{
  "qk_norm": true,
  "init_std_qkv": 0.0339,
  "beta1": 0.9
}
Below are experts of layer 6 (counted from 0) of a mixture-of-experts language model. Rows are named router (the router's row for the expert), up (a neuron's input weights, with its number) and show model dimensions 128-191. Each number is 128 + 24 x the weight over its row's rms, rounded and kept within 0 to 255. Numbers have three digits each.
Before each expert's rows: "mostly gets" lists some tokens that are sent to it at least half of the time. This comes from a sample of Wikipedia text that the model never trained on.

# expert 2
mostly gets: "==", "===", " ==", "====", " ===", " ="
router:135143086151142125107084115146107108133091150118109109083132101112168127157166132131116137119145151139154158135122098113113169148107091108122143123127119110107125111122103145115127170164134148
up0:100123157113107140135078094110141111105166135132135122158148104119141105129143123139098129118138127136114137128160154160110148113142085123115121121064163117118123135165103103175108110101179098
up1:106088121173117078120132119110099127144133132127089128093087134098133102103169118121118154090061101109146164127136146160122112123128134121124106108097131111074122146133150104147083147152112067
up2:112105137117145096153132124117126127097138141142110107102137127155134133118110135115152063126080120165095122115175110131122134139179160129137116188084134134159147105142154136162128146128075096
up3:096159092152121162121176120117112130165107148130074115104128112118123117121132137160138112159101092113142149118155131112106096124136182138129129112125089115174122156146130135135126126134090081
up4:080105086144118092114099129117108138109111116099126151151153130106133176133147117165118139109119105183133092127154098130127116135133106145148129104071111103090146132186097124106132098134106088
up5:106175168146105104135106107081156116114132117104133112096102135143111138122141136154116098079107132139147143143203123142120112128124164170122097090174128144109116112107112104162118134139117150
up6:136167161126147134131154169118150119102102144088089118106141123130122124139106123178130157151186112102132134092124129115125100118140121127167136124085116162129118152141132168128151100088114127
up7:109092117136130168186143118128135116141088136154115160088127117115128100144141128121106127104098124148174158115110148144131098133127148191094098110089095134105128151095115117162091154096115148
up8:117119104117135094153148179160127105130138079112100109136126132117121119145150104108113152121149127090141112089104129106128089103093105100100120083111132132112111178122121111108097100140141131
up9:125070145168144093146173132124132170092093131168131135103127122132122137095118076104130107136136100139080129120137159140166162131141134104114107084132117119142119107157108130162143113174098113
up10:127122096137130122146129128165098132124129146159126130154103131136139138134116095165092114152117171160144134118123132132142113115142098079129126132153121144118110173131137121152119112081108141
up11:112096154092132179131173125141126132109121121108150134184107107118128082111109109163115122144080132123133177147098114152131131091105115156118147135088182121135159117152150130129101094096162096
up12:105096100125135143175102099133142105111136103102144113175147111115119162142077117139157138115091141152133116123115140116146095122149105093181123104128149102095159097169155136077097100133126052
up13:141135156086112070123118140174139133164126113111112158107105160162113127130115114144113143081148111175113106108134120156149160144141110094154091112146130093106109107132093127131087138124111067
up14:061141111095137139111133143137125149097098131115136176173085179152098119090119110154133165150127074111130092082178140119144096123129143107168147101176095113165099074145123091105114132111146120

# expert 14
mostly gets: " they", " he", " she", " They", " women", " what"
router:137077148067135155134157120133117154105105143142168139143153167111130107122135122106172147145089129093141124177120119154170118156120127151120150163069155144157141150104105144125127127146133182
up33:135083105123134096158135161122132135081111086127099128139126086168123162100132111128119125109160117167083138146115122119109149136092112070111108122190102130094142161176118129136097083116127121
up34:115115131159093110177138148133129097179110122086059105136097134104147146097125092115051114104114099114123128107112132126129102120153088102138130127128115152148114116110121139127104128105114133
up35:099120110139113109136133125119178140083110145125092111126131098142095107147133134125153140135102136145135136119134116089119094135115081061118096118134124110123119126128119125115153083142152093
up36:087124129136103143182134140151163138134104194145152151074118130115101173124140108104158132137124098111134163117121138105126120118140103148129074103122170117113127092118121140154108101114105105
up37:133147119133077149170081102101110141167107131094135155129092152124111173136177084115142107138116071123147133104138160118147154153191123069123112123119108152128129100143137134156141135156157133
up38:157097115166148130120120101176158113106090120102064096114129114128152148159123126146111119105156139116167112109134199111127104127131138132127104125100132109122122165100161140168148104149099156
up39:157124095164126116086135147114123168089161076131102130078121087144110110088108086139107108137089113135114134139112104082139116111097117161120108115139121124138147154129112159109105170136114146
up40:134135139142125160080103122108107171114110095097110099055099109107132173169116140152118146116119096131140121127122143144114103108143113136110081096106140098169156112119107168106140099174107109
up41:104159166152060126105106115098108125098149117065097130098134115118150137153082127155151141105137094168139150098143109108123118136138135163124083124112146134121135077177100099153110107144167113
up42:141156132141123130140108110092151140098092127098144118123112133127140160139149111101147124165130075117161131116161117136124138106138145120119099116097155072142106099144101084111131113121176107
up43:144127082138094102148101173177181124119147119136138127112147093108115151154152140122121147097138137108116126097131155058102138083142118082098100088119147100133101103076099115138156134118166126
up44:111107109137116095191121156141138147110092103131126129122118130145074152120142103124128127127126136153151099149179116093146153133134121131139067135144122097083132126092163125159129088096172156
up45:104083107136155119124140110111095158095125148131127112121154108119095114110071151102151128089117107178114184121138131077123101115108131123124125097130149127132126092124102142093135097165156105
up46:142172092141083145165136155125154117144176106096146157139096112120162177145154123130129159110181131120151125069117126132095129142161103102158073126167136126125088091134145127127132106142111100
up47:133125115144131140141095158105185120115118086093128152099108149128116096108062092128134107114147096131115153124137121083081142150110116111122143124169098111105151117121127152113132128126154135

# expert 9
mostly gets: ",", "),", "\",", "—", " While", " and"
router:163133149089131129069143180164124143113122116115138121149127144164163099155133170103151139132162119110131122151084113140145118135098131126088175120120104098133124126099106156120125136103095163
up0:083143144149128076135149159113143137106113103147133124130118178104116105135140125135128138111104120104192116115121122117123127105135115170124091140095124134144143091100154065150114144083136135
up1:110086106141101113134081147121127129130098173117106127135142121100120097102126144131154119084112080112090133133137162094130136109137153089145089104081115109093137126116130133110090122163154125
up2:125117122128087138128087117168153125136112109096163141098129148164122136165118120148098126075102170110150125102140113153134104118121105092104141131143130098141141129099104126153110157153154115
up3:120165119157149113141145073169124143131149178095117149180166116150133115090109131129114106138132129161068165128162126153129134127129139121130119143135157088142093116119109115098088133152147111
up4:134155111141137130163109145160177154154165068136102093123073144129122086114131127145106064130115132143156150075163131134092089102146162127108138114126115155140171145112156098099111145145125120
up5:150125102161125132140131137142131114152133122134136106116167115131103136168137135137162098132157131104116138133148104078147148103137116139132075147089129164144122090157149154101115125106099133
up6:145111123152138089140092130112089169100092113082114103123125147100133107086117136138142120111133121123111170132130147077123093105173128149144127106130094151134176129115142112120104124116134118
up7:107111104123123141103127110111167092106095160108127162130092141130103123089142151158122184131139148150096100143116083093123151123106121100133142113088170117110114129117120133120142113097148123
up8:122107144161134120129113136155148146152151118099128115125124162093120121130142152158142128083120151123104136115119097126141119117140118131134129137120108164112136095111146110139089126114164120
up9:136059140153125097130080093153146122062111117134154125121142120127092182082134083123125095137149143135147080100127126085136111094150132101100129126106146117107124107159122162118142122142167104
up10:143121077119085096139124147158123084085134137109104115112141086128128134158130117159117153126113108147119130143137149139112168145172107088162111134107163135133125084134139106129134143137147077
up11:093120107090145116128155093144159172137132117106113143123096124128119110126109143148114152128143142152120132134126116151104148128147147174217133145110127135133113100132176120100099138118132141
up12:123132169142156121140134088102148131171129127149079104109134111112101125128158124171142126114106094147149178091129105129136122111138132141125119101128122150134122120154102126129110115133068116
up13:150107138144118123144118129105152116144109138106077125141124123128110138166110129132138133112106155164162108121144154075158125117173134159111095146155109100125153069157101105119150129119115122
up14:144105115131163129132075170117153124095120105165147126083143164137110144130082098156125112112081149154145174137152129108144157118186135128153128167153105147138168062110135142102113142146145121

# expert 12
mostly gets: " south", " east", " sea", " long", " town", " week"
router:160110174106178139107115081162102171113129134154115155148133129130079117165134143157114121139099120119121108103139170131137149110116105126145099157131173150120160177123142110138109128122144151
up0:131204149152137130156124131132163137140114114105144133170075126138165073102177114100159112112135105175163111121098094131106094122134114106157121135127084096110114115144146110083126134109181109
up1:121134148158128110103140098141120125113105124100146115124119139129108136147094171139128130136129132162108174124095188115090079133169163061112099097173124153176170144134136122108142147117095133
up2:128114133129143113136132112164127110122115119128097101125138152099112136070142101116145088132124136129130114095125161100123134146159117089142069127134138149129090122132123161144128119180133086
up3:090144135160107064109122156141116161144111115125114139134169146122110136119151133156136131135110128125122112095146125145100105150166143154167099068127132101176150145111123144161110104143121119
up4:129109138124124120146097214137088125101110104124111157124102123168130131131144110130139155141127134147159131149141203148139139139124109150125117111126101145125126104129145185154087117119134108
up5:145098143165124126148128124154124131140128133148152136117149111120150139100166128159141071141166128113095167122140172126127114121139126119150138126154118139082136124153149157115118074132121131
up6:115149167143149167101062123146171158154110097134116123162148119123128097099102114154138146117104144133110173120089152086109143150104169098126116107138078130134091105138165136166150109111115127
up7:102113112116117126137118129152107126089148138108141122123125145136133120134112088166115113121118117121115141129142129128147130111119123142148115096176100112071109158132101146122082148123137102
up8:126125123143093152143121136108147139076158159167109113121124151170089107098066129148151088131122101155161112107147150151135133107139150121136138141128146143130120152168149141139139147132116073
up9:104090075123113136141114124160120050143128101124135076125165070061151113131092118136116137119146176143114166147171176167113097134130119081116137119123095107121097110121093117118131112115096135
up10:110155101117096117095133116105133130139115153154100131132106129148106115130109108156111132121135144161130134103145110095173101150125128162124134155173122096124147155128108108161128170157090099
up11:129164120149144079143128134209100164126112125119128095129100135149101140105075119128148104163121126118129137142110133151158117129150122128116142130152093131116112121122137142112105122135081170
up12:156174084098131124166096148149136112170157147108137134103086089129132130059109132139127096141156126150105131108090127119120091115164125118136143102097131098081117103146136120159074109081161082
up13:172106126125099117162117122132142129132100115093111115107173134142129086102123115121099121105127131141146117101139120128132125111108114155155108097133092113144142173141176151126086151109162136
up14:125150146149151103117138119146080150120124083108135138083136109140141137150152145149113108137133114151104103111160142110127146161154118094134119115143125133163101129145151138111173122186080092

# expert 4
mostly gets: " University", " School", " Army", " War", " Force", " law"
router:124125103101117109140127100099119136129117151141149127118090106169101108132140161106157119164096082123137116145105086148147112123162125140161109160115142144138117127117182133102106111154131170
up33:109102131141108127178148121112114118104106130142135123140140100095136163074113131135140119150169149090142108111097128151135128085181119117105133109125128095118111162166111154108156129132150135
up34:140126157114109156151095119107127131148141089100117103137131161148119138062095081135130091172138127161136087077154131112089137107112138177089104122116117122115155138137134179181122106117116135
up35:133139156119137082107143171134128179145129135145127138136166089084122105154139117115125139141175165116090122137114121055150105145128095130123110119121141151094107141158120155123101070152132093
up36:102137121145137134131138091121086183121105090085121089111161062150146128102126147162109100103130126100120126111145114114126138153078127089118141157158135148103133087098109143123129120113093097
up37:108142110149086106114100158162167166146147095118112130134166100150127129084076095085146114131074141146128134114100097098136135140155136158132070096163085134105127108122150183126123105137145139
up38:060133121130120143137118137150121153120108159058115130117142125090131114127116095092165128120088147103140158134142142112150144088163135108136121133146162140172079146088107143112142118158146134
up39:106107148141162126143134100109083105142126125149131144116127129115132129162118142183157090167150160129148108166112163149160106155133153134145153142147077138138133144126133121149140130105116105
up40:132113142142079104174112107126084104100132129135117092119130125132099113156114150121149127100131106104176127133096167133129069113157116143141048135102123079124152136113136118142132094122127134
up41:127116127103137144127096173138113132117154111155111128106129149150126123132093107154100158146112115148153103133128112119110157112136091140158099107127127151112158148133102153147117174129084125
up42:169145147103118095091083107083136155125137103155107142138139124163166110106124083100138111136174124162159111105116139152126104119130119093086136125140121156105158135162109118137120171128150129
up43:079088135110145162171104166133161138082097103091120111120107150073134129100111110091141127115141141103114148112108126137111150107152151116124154139136114158102135114159110141168151141121136151
up44:127157086121113113158121137119146153123133130143105126086164085132163144155124123144151111102143110155121087078145116102134152156070145122126103119134155155097104131105128126153101165112096118
up45:118147090099167135133131119128144110179119116152088129118110123173106131143131109121126135132128066134132139087137118054100150101135153141125093109146145139093175159122121151139086075117099143
up46:128089118143151102099111163170129117141130127071137107130161108101131149115142130133080133115121162113109113108136153156144098126168168080160145093160106142165095103097150146141126163152115086
up47:138172122166146147119109175134115108126094101121119173181119136098116090136115137127108182111127129140146151097160124095139123111166154123106137104086122136154137089135143076180162115087121086

# expert 8
mostly gets: " century", " acid", "ova", "ologist", "acy", "ium"
router:156133080134085153143121112094179077167132101135088123156103143073097101121094105156123104098119121116142115155123128185127172131174149094115111127141108150172124160146120086205138120090139114
up33:091168153156121152158111112154111115107140104135108148115125120089132162160112138103098126113131122090084118092163164101124127092146133130118129104115151129091150153136146145117136137180131145
up34:151131210135168152152130140087107173117133166116099117134157135156107153097119084114143110122079105124143130140141102101123101086128102105099103093159170114158147150116078157142119067111090108
up35:085135109086131113102124151153133145107146162138120171094154135122173117119102116119152136132118077120095090097146091074142120149101110120129123132114135154123134136109143167053122125115116128
up36:129126148138105112147115191125113139108136085123071131147112081131156110133091062174085117158135120132121109139112161142114130130138093110094138114098127100139120133095137124120083093139106153
up37:154125157160118104177122127122071078136163124137108124136155118132126144145123106122069144112146146182148120122125152112136122095130085073102082140133169091150139129143107164097116128113106069
up38:144139108134147124138100146126132116119103093119123172118127144146113087109087103113108126149122114159150121143140127102114159150125147137163124120111161151133152129130130150116103130164140101
up39:122106084099160107154126116190140105126138126162102124157127137137122154151091144196145113140115134123154141136117140137150107122094150139123110116111140144139139124137176126135129140098136127
up40:128144162120113099104089140130104134085094109111171113069096087123122162092092120173126135118118097113120116126137152110100093114113159145135151113122112100149114141138133128126119107133128115
up41:145151129119152186131119122122128096125089166149139087105086129139150135100102155126124115163127159112125152109145111130107115117126103109165141141109102097136145102119144125124135119111140118
up42:144087130130133134190117089140147137134116161126127129168150137145103114141134097131118145125105117124199106130183153148140134105099108135151103106139142159146116150093114123131106085120136157
up43:138135117124153130145117146148133121112100097125101135143139141143082102137117064140093122161094112147181138127139114135152152137131151131119139134134137112127184166107125125150098105125131089
up44:127137139171112132096143155173134146151143106131132140119117119119146196115141130131156133124122090140108152126081131109138112152134129084118107162133181151153112152086130131066124091170157116
up45:098132115118098095107146099125141131111140108092077157117143134161113094097126074118123098068169141148168119147118136122149134110093143122163097139140153105098104136124126152107068164124128131
up46:146121153141135098147160110139123103070156108136133135116087091120119134104106109108137119118157156098105125121120116112105130113120085104162160150124105083110119104139149126099130149133133150
up47:101161176135143107121119128139134132054105115140113106138090157159160165096085126131098120112140143142149133141114182144163157134133148122171176097115141147091174139125110175131097101127107155